Experts of a small language model: width 160.
Below are experts of layer 6 (counted from 0) of a mixture-of-experts language model. Rows are named router (the router's row for the expert), gate (a neuron's input weights, with its number), up (a neuron's input weights, with its number), down (a neuron's output weights, with its number) and show model dimensions 0-159. Each number is 500 + 50 x the weight over its row's rms, rounded and kept within 0 to 999. Numbers have three digits each.
Before each expert's rows: a language model's description of what the expert responds to. This comes from a sample of Wikipedia text that the model never trained on.

# expert 48
Description: Line and paragraph breaks. Paragraph and line breaks after a sentence-ending period or a colon, before section headings, list items or table rows.
router:638476509429397488525375497539452425590583500532515459581457448533510452472446507518534453485506487465530523598544462543509467519528463499448492533460537508524452428540504413586515509576403489489413550473538566540607479537420428453592531422507512482464497494592515481409489478503582393451509519498527548473432486496534509577539427586475512529485483566498431494579475478498431567465506428478584553507483568468486411484463487507527451475555549521484472576575459492499504485454547404
gate1:501465477510542507482454589470471462447419446609525486515525565568414491473500525543596491472405553540468522458459532436457521424501367511541501467490577537573431506476432566481415544500510535400443530581592468603433483450506569457527476529530538455495511556456584515536411494548549447496501543464461512535477423449521448494425533524512503501504585599499500523411522456454451512470533459481494520471515529525479545421467557542545517484548483514553615516478500494433597515495535330
up1:552532488474490517500417508557422502506514501454500541471491485452438458444529533516412472601441529479476569515475509525494452495461525528525432544514488440509513537591520585621532497447539503575464398432542497514446512563527505515406470409496496465487515432466526548573580558427514583502497490508523527429451572580512426476580602487523491498437461514573446452492471411513519474470458473391548486660492580489545432485430455562504491569479502458530500525357429550542556437486552540
down1:522586383554430471467532587585563553509532564434469529454528522412512533491579453489491555518570464371612477592545483501510477469455457482528465462476490462555496507510501486470445541510592476548457557452493565526477472433451518528505577516471525531465583488448504444561444543535428461547519532521513411448564460511468466483489564436485516453509514459564533430500419413598612428486508613462473574470490521509563511454493527430483564498399475397472477489443436530471452519528523593

# expert 5
Description: Record-line openers. First tokens of entries in sports records, squads and infobox lists, especially game-result letters W, L, R, line breaks, dashes and opening parentheses.
router:523446477501556433577536508565434438513479503525462553575536442498494506574529472448474514467455537556593492472481448459484466466452400495480524480481460404527430442466439530505512502528432512506471461455447439587446452542508537455609475475439584529551635461558480509515570382555613551431520499595414474475532566482522432592491479476448490580524398593476630516532540528433519524471535561479476481549445492477446488506452486511497400508502493452430550528463573558505517427527521490
gate4:480541543559517512514411428439447549494495468486460593456581515519460492610514505474554540515560518459483468583459521507421525470594476400489519469610527456498496424518487531464476437399523485454534459459584620563498539594570448471436528429495513496424436574490520553498535518469533473368565569535488456537487412503552551479463369510510597517474520523518550482481525508402502496411512552469464514436510543585462498490418527469538483498469479499589477612460515490443518414494488524
up4:487524503572513445536472448495495551547450542475449595460546474538479457604562406415536510543528446516533471518506443529456513494445467434443501501592422402532554401490493504476420556416475543460522439529657579513535556492540457504501487434449480613469470522434469559527523465475517523428568486524458468503418475507595475521512490511476572542531542434549523494470565492494479575439540577503509516419496496581465504468469558515509442537449481512504479678562403523493447440445514568
down4:477504580455476523495472562441485381545520459582585494514469536483438547561524609513468536466489464531594458572523418588430480524576593543548447541452595485426573420513545511571480424441484462505487454455507500485397482466493368465544482477461464511513542492407502488496464440545457450483524570575465531490515407486561406433410510431429514539442546479484483579548495468547542561490465476490503494544556593522566427438533541541562452567483536541520456488567439499516509509538478443

# expert 36
Description: Table numbers and symbols. Dashes, degree signs and digits inside score lines, tables and coordinates, such as 25–15, plus odd word pieces in names like Chargé d'aff(aires).
router:424479456458474486527529578607533476465403454503529427573589426544542534493512571437517580385511557517516582451434432447480487520504519529488476533490596516488528468507508508420460471556458541529625483454418441449501487547562497437485487566471584503470549567453548498552572429464497549549459489561465529526503538450434490406500524529569477546547530482541441481491582485461516565512383487510521494400451459493486412517474462581432542549461422480459459546492536534511439393490537604
gate1:535473458490418530584555483508509421483499535507450525511513552532513479543528452513474463460517475505552522486587488573490421604442539486514503550431506475436526541543448474461487552445506575506637390549422465512508485605511533479500429517441434486561503564441555371448480465484596419447444479354497530530477542438513422533502539505541465533569436455389492559469534512555513591433504485547518439546543556574507538542396543566521522476548512542406489497550478433537515557466493457
up1:532517442435542429548506676414523521521552460528526473435423490443450524476476436435482531438569537543542491534479514435514527464502446533532573517535512557525489439558609556521565577527499470555474588461506445440499534485497448462529522554512500541486542565572442433479486439430579495514504467501466472425506578565490553518498448427411511513533459476502585480459528449478550517507524552562475514584422440550529530398506450370452557463453420511555600573489520404481547444470553499
down1:534588584453562629529491536503522440460483489528460493578557595531536488539407385495499536540384570430558500510531425525531518497442553506582526522541414396460492455501489410460505468485517462557458583468509554506533533486460452428449524511462473603495499567516468518483448436514454449585495507489539447464446417587469525502560534449495436545463402423506477455519537383485527526539544579510452491527461459517507530406476559521536525499541416520550604519430566450455522478506562479

# expert 56
Description: Closing quotes and units. Closing quotation marks after glossed words or quoted reviews, plus closing parentheses, percent signs and unit nouns like meters, seconds, percent.
router:468530569415488638566579541463443562472477548584594473551513525469576559482434460495460491532483431487452527482420466483528517521428616533525539501555534482415510466430514450531528501474562496597539449398494576466581491566511497572434453497529580397513506521410512533497515461449461518500468465494514566531506492507487445465465457450520561569513589492571531522405582558495547475450467517436444527560439478405474437533434510526426554529550400517473510460515457450447457500451548585
gate2:583589457516460496523523410574520481483511521393539429552490498536497584535457454445548374504514555514487550480480478450504358463409570544483449487506516553512520519448414458482579554417450478466605502521475512579489569492476529501485511585500568477526569479523453466511547504549546424428502488509506443479564417488523507457530418468485369499491543589514547525427480524465428466493492495574566445500531568590550488455598432572479505585554488453539548443468509517465430539411497501
up2:530639520509448498432527468559519588610416539484434558510546579500467502382449490412488573519535516525407483445517517454566576426515502537507427477507446462547466541409576436459486546406424419494459479515534571454577441548439449534482434545521529525463480453491551483456566458521471578500555483563534467476551506534539552508546561461414490476411527505503448593464422458527548523483524474476530530516558443498479527463490564433510622610454460469479486483548502562491432463507523554
down2:523572569476436587519564440532427578514439529461473514488497461474508473538407553525508503566402488544495539613539525476531489522553456498426482510511486532481485521437525475486484521563519460470506497511476501555416548426559543479555477485459465527553415511538477431521462492504479608557508432451382473413556546478517529599532595548432541488510544464562555523488520419583485445375456343475444472483529523503510542563468559528496519453456390539412486451562519592540441528444529442

# expert 4
Description: Passive participles, predicates. Past participles and adjectives after was, were, be or been, often before by, in or to, such as based, built, killed.
router:467423523472540511554424447531489500448471536437559544449460451533536526424398530531476495580515419459479524449475563515494443498459565491487485566582462410496510470532543455498472450441519474504558557490490440534531415426556451533552420537563518415509491571531444478547499595524523394457551528511541506530484531496413468469457541590464588487472529506483421511496540575514553516526423471565376554567510567557461511545574514477530517524501562427507604533519439398423439527400508606
gate4:557598532388591525498461458494507511430567510503475507515500593497582488498490477516456471525542619491424460566577469538436533360462559470434602476412605472453464515518572505573484573472489509549544416485500546452576498502487478491605443523513556486389439597537544494499484519456546533433449423468505536497497468461498578491524477583442494530526460583421451420502551512472560469534469497414546519513421529458517539506511510465502477507559536491606554490527516463518533485391478442
up4:511503574513495456368514504476434395551504513572415495445492456459526524448418455466517402471561448500561396512428498476495478551513420547528478439529537541455416535459462465491506533578520452533451549467447549462433537532475526495429526590518496551553504569433575455475498493624489529428518597543364486492441549433507538467576478538587576449460605535532555516479521465566478540514596484545500548513506557496467427456491505530468554492527453476540451453469536417520472545458424569
down4:419485465534535413536546541537540561481529494391442500530507573516534456584442379484611478478471480474552494421481559558565500493577564545562472502466562394534552445490408544445449547491502578489505512448475580492418525569511504483484554418485508501444595519478602457587510518547452439462508459511451469421563539491572530442458452541578563496547507505539483413484423576440462484427550537524505512571460529524511518482434586420475543557495432456509423418496491491442459554473524513

# expert 32
Description: Foreign-name word pieces. Inner pieces of non-English names and words, especially Slavic, Latin, Arabic, Thai, e.g. Ak-ade-micka, Voivo-des-hip, episc-op-us, Governor-ate.
router:528502480494479531505570563565510557440450578584461430527480539563470553510471472526522557541505562467519618498537444421533505523428517436614525576532505459515561483496486513484460500564443528486544479474399435471552450501530451395479537592519473386522436502452593552546542447425488528556538440407456513466540579433498445467531482463506564582524574499539546601514509528397523550420535499483591417444489452466441424542545466522471445527539526514486573456438527511530396535442476485
gate2:538556510604448568410542498507532543506465490395612576541556574482506437490509508449475512385466458418454601474533597420519574540465543450477508560500514422496443515492567491475429456441568500533536448442495568442503544499505592386485402502488466492553610489479473505389458448569521565494566476493553575483504471458480434553423561498487571522557521506506440491559437471463510522438485437428519535473486539523476526539530528530524526464480477444541426474497477641513496462457562493
up2:496505561586447518494536411491538500497542452471572499478437460513511442436402597577571461542469414516583571473482481465514486451539494446436431480558499494526422499537526449526542492323505486441473506530467462519519538565427629554548464488517433542464384496522496550492495541541484489396493466554528479457496437525581423484597511496456504561497499445451478566435506507497505517493521506590482583613505447486425485478470485476451571513479515544539526628564472615480496517492476429
down2:480578587439438659576524493574507664556495544435401483519549518504510478532480517490489448446575563496418593479550492498508477473512529488546443518484445480507410439545498501448542459504533666555516523516547474486436497450533502502504546464521555496448486459501458496465530489509516437386456363498461518483462501543459486529445536395457515553514502491545501523573587514534458421553438435455449485472536495466524532461558534470453582491458534480466417567574491529447419472525516448

# expert 16
Description: Word-initial fragments. Early pieces inside words after a first letter or at a line start, like p-ul-pit, Ac-on-cagua, L-ook, plus well, known, word.
router:437481521462573530430577437564580498461519625599574518531551556391453522477480498575454480518522501494451499503486481525514524500499560481542521471602465482479471480453567535474487568431507543642515474467417523476502517529506489440462453498447554462497486504536502483523523404617479481456513494455495568511516526437411563470426514511497510522511529413492525552420554555499508462381483439472575489586423604380518535565591446538510490527491440545499531402397499474507490503418530554
gate1:434552555384558530493491567481520559440547494480461500477536510460512533445540519394547478635436501517513494653471532493481434517478444497471524478532521513468538552506520459530500492523508543520457457436500480471465500462510481503491469492528563545420441493420507356533481500497562373487497493466510433477422529539447542508555563463585637488496551486595482516571570433481535490460483392571402533536513606581462525501542519443451489563518549413516514535396537515600509472485537514
up1:556434453506441494539530424499504449605398473518499515502441497572535459579508489569500551397516461550478537402526488444491520478573553453523473549491464535527434502493450523500492515548480468487589490487558554537559483537518498510482517492466405467574566472485452631467549456524459610549482553518501570542602536494526453477455482538419408514529455526464528499449384553454546518505476617426586500414424432407517462479383561537569521473489497579486483506600469534417492522521470500
down1:505520533524451470477408462486415512536440540514605493416499508574392488520507445507564587448581519505508573475575406392436491523503585508525465566466492494574518546499479588515474424489515461433514578542572532570500508547466563505540496428499511393482413482530411562413471539558486424463469540529594515504559492562601533552492515476486531452496483536489475435529515519489530523454422465469490458453605437440495515463497556567475530417599574432499464532542395484511507526479457424

# expert 25
Description: List and table entries. First words of bullet-list items and table cells, like Islam, United, Progress, Universal, plus numbers and pipes in tables.
router:472469608422536578534596504437541514382400578650588474527519501480546483444439554580490575524541483538419505515426397534499537559499608495563546445508548499373573473556536511473507455475583445514515471486496459477488476540528473519498505563488531398489463499455479568493514417460384522524480505528530578499555566447489438424486483473525501553507597399525557559449523520504553496499457478478456519549463414475490511537538501532470531537536442552484478560496472479448469500516606515
gate1:515455454502516520523502501511538492555540451565500483486591462522527488521555537429505558565467508602596531496494410412529453485571479441481457481588524493564492543429455450542502578629504509440470548480519520494404527494568485553486442502505449574573537440596450463530480465419487454451440519475517407560574479535526553549509442565519463496517483492419439618366510418544390443480404455460496491558482504521486474493409448479516457417488576475516481553516547529475468458565546591
up1:481436486522553499441598488502434401432444465599414508492498506518470582492533488611629528481501522513486414493597526567478438513586396387422495490491512479527451547560438489472469518518574491507447588569504493479528571509538433473500484429523426535520537524518524501489453545553428427461560476520593407358552497585533426533447541549570544458526481458467529520538427484447527526497523527497466433511534552532502410587502563476445495586496494434490571514491444528493507496464480516
down1:417524480465566497490510445428505572503486637474496460538512563518544412461495576496592489550427470480517552393513430500575477476485494571505496495401456504457545457533448525485452505578440476440460489523638465524504483535434493482546473446428554496506563434473464544587577453443607471534612533454479485521444541465527501424443586445475511494478470411474513436448486479552438628470555536555523431523481510484577499463539473577505452514535529642471486447538509504465439546524511520

# expert 21
Description: Sentence-ending punctuation. Full stops ending sentences in prose, especially before a paragraph break, with occasional !, ? and sentence-initial However or But.
router:621587495429478576471449489481434573528490456525483545564497603517508500530450444487520406579512573508504512458491530573493617440519576506514506453461578426422438437581527500422524594584550481562479462451424492528551431505417527492568496507508527483529474602400465536477581489451445470476510462456493548551458588495532447493488595474504513573442531444466480458537479463470542586440476511566508514525540478475543488471474373441542509497557567528493431503412470552496426510459545436
gate1:570595398528454448577476523534576528476484532513486483440469560500572512450533552447468421446516519554477547492455548441602552572464515458597529626451478593527550532459528486484495535537474471480537519413548458451458455421485532404588486479496486410558465522561477448439528518516504493482421493396474533492552419577436555588447496473409433518520491509548508548477514498452433508415509479509421474560529514465435415513578494492501572549600446396516520517576471506489459552504464559
up1:417451571541530574450474578467510510567488504457514500471543522485473523503523386496586582439498572442477504462509505561472437526456519539449435463491564481405519456517461518472524448539539575455515413620521500512511517578440480487586510539566544550515373524493466528573550496520477466501539450523477453447468545450453468521441526504491487464514496552555436554468589452537578408405453494500548546528440560436455560461388582593510434441392581519414583457512469505476547527488435493
down1:449446541505552496499512575568521496622515448579532524478590554517457474509488367608434513463573469522451442472535463593466502426537505516446491500488514508529485475528514471407468486520503595507514468567560557515435443519530389593503499530505526527511515493419488566478477566529484340417493541581569473523524471533567514443471425492457522477495496523362496458476496527468474522463553549413506481509573437420528522535454516498552444504411546539477535533446532456418481598448425565

# expert 22
Description: Mid-word pieces, common nouns. Middle pieces of descriptive words like dang-erous, embar-ras-sed, reluct-antly, plus everyday nouns such as life, heart, blood, kind.
router:489426506567524477472480560590579585548460556408512419484492468484486465502549462424360404460478457520636533510529475501439457497381571448527492567602474472543486535522573514420543478544463433543529535492470541431460481520524474513533525532405557482555434539450447518540470524452557456524492385542457579488496400571439488603512470484517593521465524496514502482463502581531481455502511429457535505547502552507546503534450498489489429523402443538536489556410531570476467516556451568
gate2:569519531511497622479493443524522507470453465443522461516611533514493464577537495420492443483441432550560487573449455550540578460450522464414521519468570454359466553524461523532442498514433473578555591399477497488460550609530484502492570527462460605533449564463530465583520486530556543468501508451486514642449447419497509510540542567468462426414487580448425532540467468552516450486532494496512466597467466460505514502442450469503518473546460621498459459560522531563482518511407481
up2:429466494502445575550554414483531514468514475579513590499520558436528475426404523532462427536547405573476484513501454572478426550422515538544483536536519528570472515521387473467479508402474447446416418469536527442538461503479520537540479427577524492482542531557547414544494506492655507454516520442469491507446468489506493647582523512505490526562458544543553536550534487465498429511491489538510435429417421454549596483488491576506495481416587559560531470499470595406476512479535469
down2:407516464490591468526552580462502458574561521379501459487391563499488503496503533450573477551543424464520482397478541554539498523534454566457468474542487492443495540515506435562468442524560397452387529483494509546491496560494494505460447492517559472511486453511479510465536508498544486563489526474393524525532593474620378500434482444431435522469407470567508459468534504493521559556510422491569548444506494462562444476567532390559470473551515583606567479564449502485555533592575477

# expert 47
Description: Sports result nouns. Nouns closing a phrase in sports and career narratives, such as touchdown, yards, points, victory, round, assist, and occasionally voyage or piano.
router:459526551504504580507426587420478468472430498503550485562575467478532449491453540492519474425420414448395512530444492484512496569466560547529594563573488485475523481535481458437494402499502514488555471465429573495478540552492532549574472486526519443513494519428517614527587483537476515498436529518506523549435461465480565441492503521499560573429578433545454460420588423590491545480472450467473504582517541443587412506476460564475565539410448587495492572648513552462521523542526435
gate1:474462437492510519451521446498654496554583440501482468532498408408460492561421505533552470556464501433459517519469611446507492415484599405422499422586546579437467441474479487499516524574463460587515496554503445457500461531393445491567496481487558484499458469542533492430556457461498538520479455573452617439538460485443505571551498472487574479497455504424562531447485501544465512486522465420475470496496522527475461526553421458548598451454516612509501550497589590514486512523482392
up1:557464465515428574487505616398446510452476511505632577480539551500491508565527486456528565464517578550484513413527430646465528515528404484526428467519446463347559503507473565463489468519467497528533468572473537546556550495467521476435448521476455436530524510529574526442574532488507530529444512495444564453505579460562458430424485557423455436541479509404460530560546550474523455469557518464555575503502490455479581501429548530446461507537485461469575496441423483487577407480569488
down1:473496464510455465510552620393514443484440536520508543498511480476536450512628508502524533471519545574613470385482468495531516527452463532487438514567436581440449505527539530501460451473468526533489381558491543431540426524548426543532573526439493413489556551485526448464509463395496552494548458488617501594509481470596522476496495543406492540411490521480523496501455619416376491466520494481471456514458523504521557435495482480505527501520495395464623493522550495504539508545625480

# expert 8
Description: Music and mid-word fragments. Musical instruments and music terms in personnel lists (guitar, drums, bass, trombone), plus mid-word pieces like disc j-ock-ey, quart-et, varia-ti-on.
router:479538533536554531463608541533543516424470460511547467518591465552538483444510561510446469475506434497506451505403523457576544513510509559563525435545478485532553459463468432487451540438470476445609535476468534514532512510495499449519522458412603538453459515521558476605544450497458477504401531521434477528505459547534455442536467540505575526529516570573473566437502521594509448369494539463470453623478464511504467496492487467416390582472473509466457532430604657483571431548459548
gate0:524509547460416448535480512526492504603537528402614539565455479511485503497535449505464444506494509467558512428591551514415519548511472508427506542425527492507511445463463536498545484522520573421396524588648577489475499438520540501478408450577512512477398470456459438577475482458459565613531446536514509516518484455568437436497458464594479467543492529453486463593408570576447619507558488438452482529488541476506581549491436503524438441414511425493512473479503496543523511442475434
up0:514552538535483518467469417569575458477557439538466490438471529512398378441523497509483504511455543466513434490481530483512479495443538461383473436496488544493510503483518611480539527514559522394502531572578479509369478545508486403527573560574543455502589489474476426461569512497473520444456526539474419460478515457554470518505544462504550454399506541501479487514486511579546395444481506483600523582488541516425463575531465495452557572390517411512571497502465456485580555481430637
down0:476454464490590530469534633450499510483518441585450549575527525537547529438468399456515540480517379508569484458432597571487503514498610432531567568515559587487504559444545481567469592485522502500472552498468529498511510535573476562512405547485540454492516502521521494477520486473489493420498479449446574458511547556474502439391406550470411394545459475454480426553468482554531491519503459518484507473488533589465544539379432449575522411517497532468478567467576457403538517434489470

# expert 62
Description: Table cell separators. Empty cells, pipe separators and line breaks in wiki tables, especially election results rows; also occasional word endings like Weightlift-ing.
router:490553584539493533526446518410516448566431592614559436503535533515446539493406572584578534489444403540485480423437462582474495505515571511430541450447432392477509487572524571565533427521546500506526527559424495540451411520564499492543450421495495418452526585484452545485528517460470527597547561560569493511527458476522487458523517593534551500457523479463555478490530502543456488484489472482401451480533463544471516479489456503552595542432443519487427594597442471439498536468600486
gate0:459547497509620429460511530544506559514547431567576516428474530494596578524541419523445510513504512491510498431563559514550333519557513485511493488449551599535573517448578417470420580505466446390532531500497462477456511526496480494471522509600488534475502544485367488518438519543447471484536433454512417473472413472464420516544468464495475520541461547566512514523482540480453445463517431574523536507647526490489438553455524507470532452360539394550473506521530507544507468436478497
up0:501484475471449535505482486467469489513566575471409526502457445422464422507464522494576408615581516522477429494500578551466497408504551487569456476582486439526435548466430496408556314574494521576535546400526601512549514460583551540496536495493513465575533483561535530533525505476608473506485573515524576574536450444489540473448449479424485504485483514490485522431422506526470529586449547497514452520475437518506452516523465457448488430530399577513448511517557561404520486505535568
down0:534520443533488360421489541515473537452513495471499416507431466460517509590507427391433474538519557499568511453481570502481439569486497512420524501589440462528528551520368477429467468429442522506549417454521589537564501505542444537493487519581362496563522490478524505518487476416506511504457447498559495566422472579496602531541464528553518466491535395555431456479495520490508461505606558508550544491517452483572563467470518432496511474481466568623549459507481485499565494582556597

# expert 42
Description: Song and album titles. Words opening quoted song, album or film titles, often pronouns or question words, such as You Got It, Where's the Party, I'll.
router:591467510506557497463564534574507551437479485584499400552403484551510453509479375484433433484476519523539494427547439509570491544497556409501507533531491605499470603480485531451534605519460451464466458553427534432457567570494401536538570624463585426532560475461513513483549441493467488527500473480485494487514510466478516485582467463447536507519479481541509547481408516450499479474550459550517429596543487555436502488530456473371462562541464577481547440397536527513398534497483588
gate0:526545470486414502481481450560430528496554481517557510450524513480422409515466555455549483544519550498549547487512588462419439538595499551539526466432560547477480532395497589572438579532491486378552446560493435555448491478468497484434492490443482490506545532470544435454567507452513540371442413499534499547524431552415547525483581488575473448548504475360429551463441455454464582474447465509536499516467454575477465578548513487448558589612550493563487461471518557541479468537461487
up0:567537573607498504494471485565509482453519505497418555490519482497482431513470539514527474555532436515535477473501577428485510522476541515498426597485458457435503533365526486507514630536484542442531531509494529480492459560537469406388446510487494431566527479496489514577551509375386518487473468538510481531514537554443470514488514403538553499447529483436450570431403589321445606521524503543583494581510478554509463538512471401525528551458542587473513529529541525488494577477469486
down0:516527469499491504585460466378557465539486510444554596419559524493528529534587483467525562440506545490455498471520547469537588449441472563418480517507432445461492472462514511592488373527510486599427470469420504474485468464495540517549513452552586630582431516534366516498466483532546547530508599526498503474470549512467425397485498492441473473510513553529533455468579544590559459484535549518546511531546651436476442493465506507507518409433540494390524524513479442447524442509464492

# expert 34
Description: Surnames and middle names. Middle names and surname starts after a first name, in biographies, author credits and species authority lists, such as Thomas, Augustus, McG.
router:602524499536582449491538530597484484420540522498472549525535529453454519570553415492463463529462606489607459486553425438535492470432491523505429526459415426546493415461477538474477541537433484507469586515421458581473483508500509470488496535502498562461493542492465459513450461476643495548525401468439428484516509452509496457491510478455512503536375551532597472554464500453516537528547554561608547441502539576485515417489489563558389490534481464459600507445650485524502449441493512
gate2:463444524459488575573484494460428467492493546563543473514487448485506477470450558479494490594514574489502500521368448535484482554468410467544404514434444561497452503430521518520425459556505588455555501484495407581544456461492439582568594497502462494502555483498477599493565450421545600585606573607470511516533549417531501463437472468532574514485451562433514515570500466517576582542496572416424505518471430420472524475559514440530485533484524485466564598517436503490507424538526465
up2:596522473472481560519551626526463525494502457357530410535534613542487542468454518548590488474510519476463581522546531533497511407472574451505586521498590463531474435555511508563487413390505432530607474495420559403499540479380499479490424499521477493472436500486495589567484609527478407359485509512525526519473503568478523522544534496470501498506516372511444474496499546468503498448463460482503518464474500612481474500453489528415542552517460488499559487450562485458493488486560422
down2:422458609493493531489453552476466562499401619533474495499503553426435478565469506502514482461480454439505413565469443523439444428446479468377499503451567525537495455535578493550572491526428504568526527522491561539547537439531461577518428549417442492487471548540515458610543559469418567440465476530615561461440523459435562563530530499447482480458436515508536427552515487457461533537531433529514469542484515418512516554508557500519512441490591474591525544589482453453582562451488391

# expert 30
Description: Infobox field colons. Colons after infobox-style labels such as Website:, Coordinates:, Docket no.:, Personal best:, plus ISBN, list dashes and the article a.
router:428459458541391516475487463426459466505463447536454549456526458461451462547527579548565494548563487471549534481507518580486407384635518396442404439452523572496428493500477541594554474478539549430527471497506480569489550498496520483561471397516430469537568497526513540513556518571582512482486517504524434502528432584593628578505467566488471473401410489524506504499440480499447530477494542522439479445516569530590551427439485456531469463488541461462462543531413524554542534558527547
gate2:519551405589448461482456484529449482449466490527469516488388477524435534453517486445432455564456505530494464475507492429574499506502457466622584522472527482528487557517500527547568444418460472519442432543578445459609536505514600525443517453607496546518594515505491465569479559444575550462494527440503539547485545414481424471425514496489550517450562428454632415557525481515469513535597487443419516485619547487446505531455469574528575512551584460437532496463500531525507431444558502
up2:688506500468504592511466512477538528502463541463489523611515622529463550462498552488516472598601515564431532527464575451475565480494504438526468602519420456480486486503503587516479472496454482557537578526437510464489431509546536529429457501549454444404421554513568495585517560371492496412541445568511519579463475517483528503516512551436500392574472458486454505544395416436518548531470493468492447526497466502523571389497494466470493487554527479471530510450472463467531472482427435
down2:463518490616541480488523397494464513583528524409459584578564506493431529430471578434445565495429436468561475526484497428471522488551492473517475467470466534570573490566383447476466409472479462403516454480507637441488601549524497506395494528507494483489511608504535452497540467526548534506433579517489479581415527462447519508518498426465476629461520446467463517497483395573572537537541503484514441508561498559484521535485427587447483459543516505564542516469524515504421505576472574

# expert 45
Description: Determiners and relatives. Demonstratives, quantifiers and relative pronouns like that, this, which, each, every, same, often in time phrases such as that year.
router:493543459516427497441465538432515523572515452380496491415496479501484434443483441520498519470521464472547492459620545558469514471485538506529456457531417519517470545444445560532483518436482512440544469542536562507537453487519547550476548440451471514544531461498499484434539574588551382493565600549425531502478471548510594548522502454491520493460506506461509378535483437552527450388407447566420469451529536504531596531493623492541582507505568472623467445558429462439553582512442563
gate1:525427516582501466497451529568522407464493485508524537420556503537454493485490558511474546469487572462620539575444445487492549621484518446559487456446562528487395529505506494447508503493529505635580416520588493611534554465448558483480521437507476452534474565393589474505459469476555449533531465434480499458609491544508566398449376483564531498471538474511535493553537504559410476495489488577503596472500516555435518555468541515473461491484492453529533440454428434471508500537457624
up1:521579463507547415521467459435532441466546579565446500491500575533510473529505447509469455534570369413552455520460527450483496444474467537600496522462497473395525471541524411578448466447514530463563580471561558501416432549498480506466472426523423467517572482590400465480512515545525595481445505551401528451460532501415436486516499480495509452489564553545578389472535525504512445427558543453490558517524489469577544502522520489452549474506499498575485498503548533606604493555604406
down1:539548487539407504437495547588452472557565527518543507579434510554444507480528482487536452589456490481548476531473458579522461399465585504477552474478429528460580592513523537463507532491414482484492463531509527545467406565581401467471416553568506493523463576455477508559558556481474393384458555514463448486537439455522531508525484361510587455462446495476524448453480583489469504510494475395559492566552593448496385515489529464525457448477506438551513523630457538545541518500536513

# expert 29
Description: City and place names. Whole US and UK city names and their final pieces, often in team or institution names, such as Boston, Jackson-ville, Spring-field.
router:549612485434515505478460470548458495520566528410509436536494564582521502539558612500512548385414577379474468492487504414523534561467421589511458578462414426580533476566476495446494589404543497448527539449511458436431446480526565526464504450477503469429465468552505526598530495517488509439481487510473529489553537540529480464437607491487540529533458517508455515586471519458534503500463483420526495446533468467551434519575550514546530541442535522447448424448571598477520523574480378
gate2:510490485482565512416482460560463435480497513453439522429476524560479414523589538561479594489519513420468432525404576451513436510562507505467465456583512440567469497542476470434529557490480540478481531596531564385462436490494566532474556622491499523459450509510567544416581559440553575514454478489472541507573560530497535538458620444434546528452412563556465481514433520462559467513513483480525472483525477395513486445580538542492550572454460514500432517359466529459498431428472440
up2:520438394464626523444494440582503478486582552555518550412452494532502412512576543494500560553561487435508413451416482463572480444536450469561470509521496475606511467555472523521535539496467526471438529581482496440423497523491516506492562595538482596486479459420568477463525529477616580510536468493480510577493517477495595501551552453445446581446447613605493445555439517447440451526516521532547536430532527407480513423500493492417522522485488432513503534378492454512520444455484510
down2:561582551434411560594544470442482463502454464461547488499569523566393527512433578520599539481411536450565525535413535507458433552540479471545477415501492509517478529493459540469522365434578446465592498513519542460526463449504552458465505508491467406535501489426502519560474543475547524519515452485545527500498533541557424587461447546547583497495553483566414484461462509577561390504415483510400506572587500505458489547493498584438490449475445523414494455528486464446478594518581532

# expert 11
Description: List field separators. Semicolons, pipes and commas that close one field of a list or table, as in discography lines like Label: X; Format: CD.
router:546550526447485508531502472470417510490459439507464502493503557484431560481466490513601510561501478470392478599463486537414548545525466540445476379487522544464520413594541436479511449458505551485551500502537526564520449433532502476574509553523511479536491506503491469404538454620544515519531555569474517548555550514528472423447628483558462450469519501387552494410594606489556605514539517489415532551489454428449471510507442544441567544534536488436409584575436479460492482521591477
gate4:527493570496435519486510538638479531406510423428494498429465473442547460512596493502502567486475525579508520527452591517533465487519473509471418579603561439492459582506451522418482434464489503532553531507426537496490492535548508483554487496591601481455429516548566485487539545397546463427535515484469393437443494489500612522494540474513434543467510517529463471395552509563483526535525476590453452515399526420480449412486590565516437518529403476537484565530543446433432501519565544
up4:438570507611495420462505539448486480528507581471490563522494526551520570426472522444480497496550505471509504554485417411483488578393478472487543443453445545506528521544525519551484511486539520529503517433582469354491505622399503596424436547462464505430607416473518476625463442571568574499491510562582584538483493463504439508465508460458558434552485415469523480553478475480549435458492541512468510431516524466499610574471470520441524490468534518436487437435549544543555485419464511
down4:514516474466535486434516505498487487530501449489459513528472487565495551538481489521503534554518474554434566568416561498530543457509556603524513471532510541545477456509455423508558498532483461477486543435395430598522495576551520460554547562436458535484482445520458369544482562508456512469434469470472452483540540520515496552607492480630480443536544595397469456412421547412398525550343536557452497518416426533472507451473588528571524517565508599532499456500436571530461481473509436

# expert 0
Description: Locative prepositions. Prepositions after a noun that set up a place, time or relation, such as in, of, within, across, throughout.
router:485508594438442561519480477458512457509534570535479461561521456485553484517413510527503460609525466510452553473474430515561562510494607527555557493497488434450577499504581425515565424472479447460468540423503576515461483513512486534431540522540454478423471548411521521523475543397447525530480567530557494520581496497479462433507430399559490484603505419472424477418521493541500527615445457564435485585476487507522564510469444565451590476613417589501431524590474469534432539532551519
gate1:461517412534465440518556413518510509639432560455452476519479556476524530508467488495535488511550492458578529438526518521537477559508543475546448542521450438488498465509492470499483488447430462483591545451443552559505489409530515557494511474518480488524366551414520588435435432521505424434674468421509451529442512375457476526488415543465504477471577591410439578601523411469481604497566510515523441560515457556514533481441543477542492543560504515442536451526536509549488532538507497
up1:521536551390518508500547441503478458604501552421490408495470538452514485471520495455463557562561503460630471428460524581576541519520547457565488567478469537521536433499482415421536486534498419500548602401416581559487457462480506569473498476509534542543429602531466566457466477466538489433542551438506511526535552416482550541497465519514503453523580512394492458497456464545537509446544357479499389560520443571520510549440502415527529520546518532515485413504460495503435558591497545
down1:601507534462392522464448416376501478483602546526601555582444438510562590563489510407498542562489482499561433488463459451500433441479562581497566541490521449440548562568497514567533501487460434462493440444525459585504496478585473580479607511563508472520529570523485575568477509521419385509549479559550562519487466460497493532523461434509434461555378573515498478442505474565537513466470429542424499528532493498475498459487489612528502429455475450488491457477482448432438502494530526